Experts of a small language model: 128 SwiGLU neurons an expert, a variant of SOAP for the experts.
Below are experts of layer 2 (counted from 0) of a mixture-of-experts language model. Rows are named router (the router's row for the expert) and show model dimensions 0-47. Each number is 128 + 32 x the weight over its row's rms, rounded and kept within 0 to 255. Numbers have three digits each.
After each expert's rows: "gets" lists some tokens that make up at least twice as much of what it gets as of all text. This comes from a sample of Wikipedia text that the model never trained on. Tokens count by the router's weight.

# expert 3
router:191160113108174109110095155103130160152148106152174124135149101102138199123091159164114156092134121018172130148059124124159148133088153135109146
gets: ".", "=", "\n\n", " =", "\n", "'"

# expert 19
router:134089194129110105151128114106130142178127131153170126103151153141135111149179108111150060156211166142195150135119093121131136095106127111168139
gets: " in", " at", " In", "In", "W", " de"

# expert 21
router:106153137100093119145088151157172129122183122093089135096126103176086141169126142152094116154101152119094173110093189143118136113122097150135118
gets: ",", " and", " that", " which", " who", " but"

# expert 22
router:188118136028173127125096095149101095123104149129166124114148139246135170191130181119128104082122137111158108111145124125139158091149127137161110
gets: "i", "a", "e", "o", "y", "n"

# expert 4
router:111143149124170039097101173174155134161122138115162118087130148188124100148101148075123109155152160140077148163136114126123122133157056158116126
gets: "\n", "\n\n", "|", "-", "  ", "="

# expert 8
router:156103173120095108171115090140117097098149184114125049121167159132124090109076117123133074141142169106138144128172146141130210133090076125131099
gets: ")", " a", "'", " the", "\"", " his"

# expert 16
router:161117123115137078162128063121135128102180177066113133067105135166110127138089159132144148122161168040110150101097112151101095108071101110149145
gets: "n", "er", "l", "r", "e", "t"

# expert 20
router:179139107114127066145132114172152151163142156127096074149184140130126148153114195165136121128066156112126158133042141097142145097112117123145122
gets: " (", "=", "-", "–", " \"", "/"

# expert 15
router:144187175145063132108048168142143109148120133103123121112149110143155152163179191132155130150130177167153172107105143105156196128099126081175088
gets: " and", " was", " to", " is", " he", " were"

# expert 23
router:141158144161102136124150114165182117142184167097117125096156157161122131117088121106124077113147128126202086124189125061110117116080095143148170
gets: " of", " in", " to", " by", " on", " for"

# expert 9
router:156167157147105137128106126130160119105152152092179071096147135151099148099087132088181127087157141103150132151081124094141100091136134133143126
gets: "ing", "ed", "d", "al", "ion", "ation"

# expert 2
router:139130152107158172119110112154114115139198140105116105138142096142088116138176161106156101102147102091119149107138163130143133104078130158165184
gets: " 1", "1", "2", "0", " 2", "3"

# expert 12
router:148222098101149109182152132126132140140116113133124127107167100128139092135147125109159159083174141125147090130147163039193139103130143188172137
gets: " the", " a", " as", " of", " The", " for"

# expert 11
router:142174152111152073154135174148107138163081158137184135117164144059114130089161163086178158115151172066215204175146123145161124118130060160155142
gets: " |", ":", "-", "|", ";", " –"

# expert 17
router:126184156060099142177119125103091113103147121081118062098157132191096143184122170108105095159124148109121150117090182145138139114179106169141078
gets: "s", "es", "ers", "ion", "y", "ies"

# expert 5
router:161075142077069146122086101080135086116125173142120103104127170121120154168129143147102200082126154137104195144089160094159140113106077134122125
gets: " |", "|", ";", "  ", " 0", "°"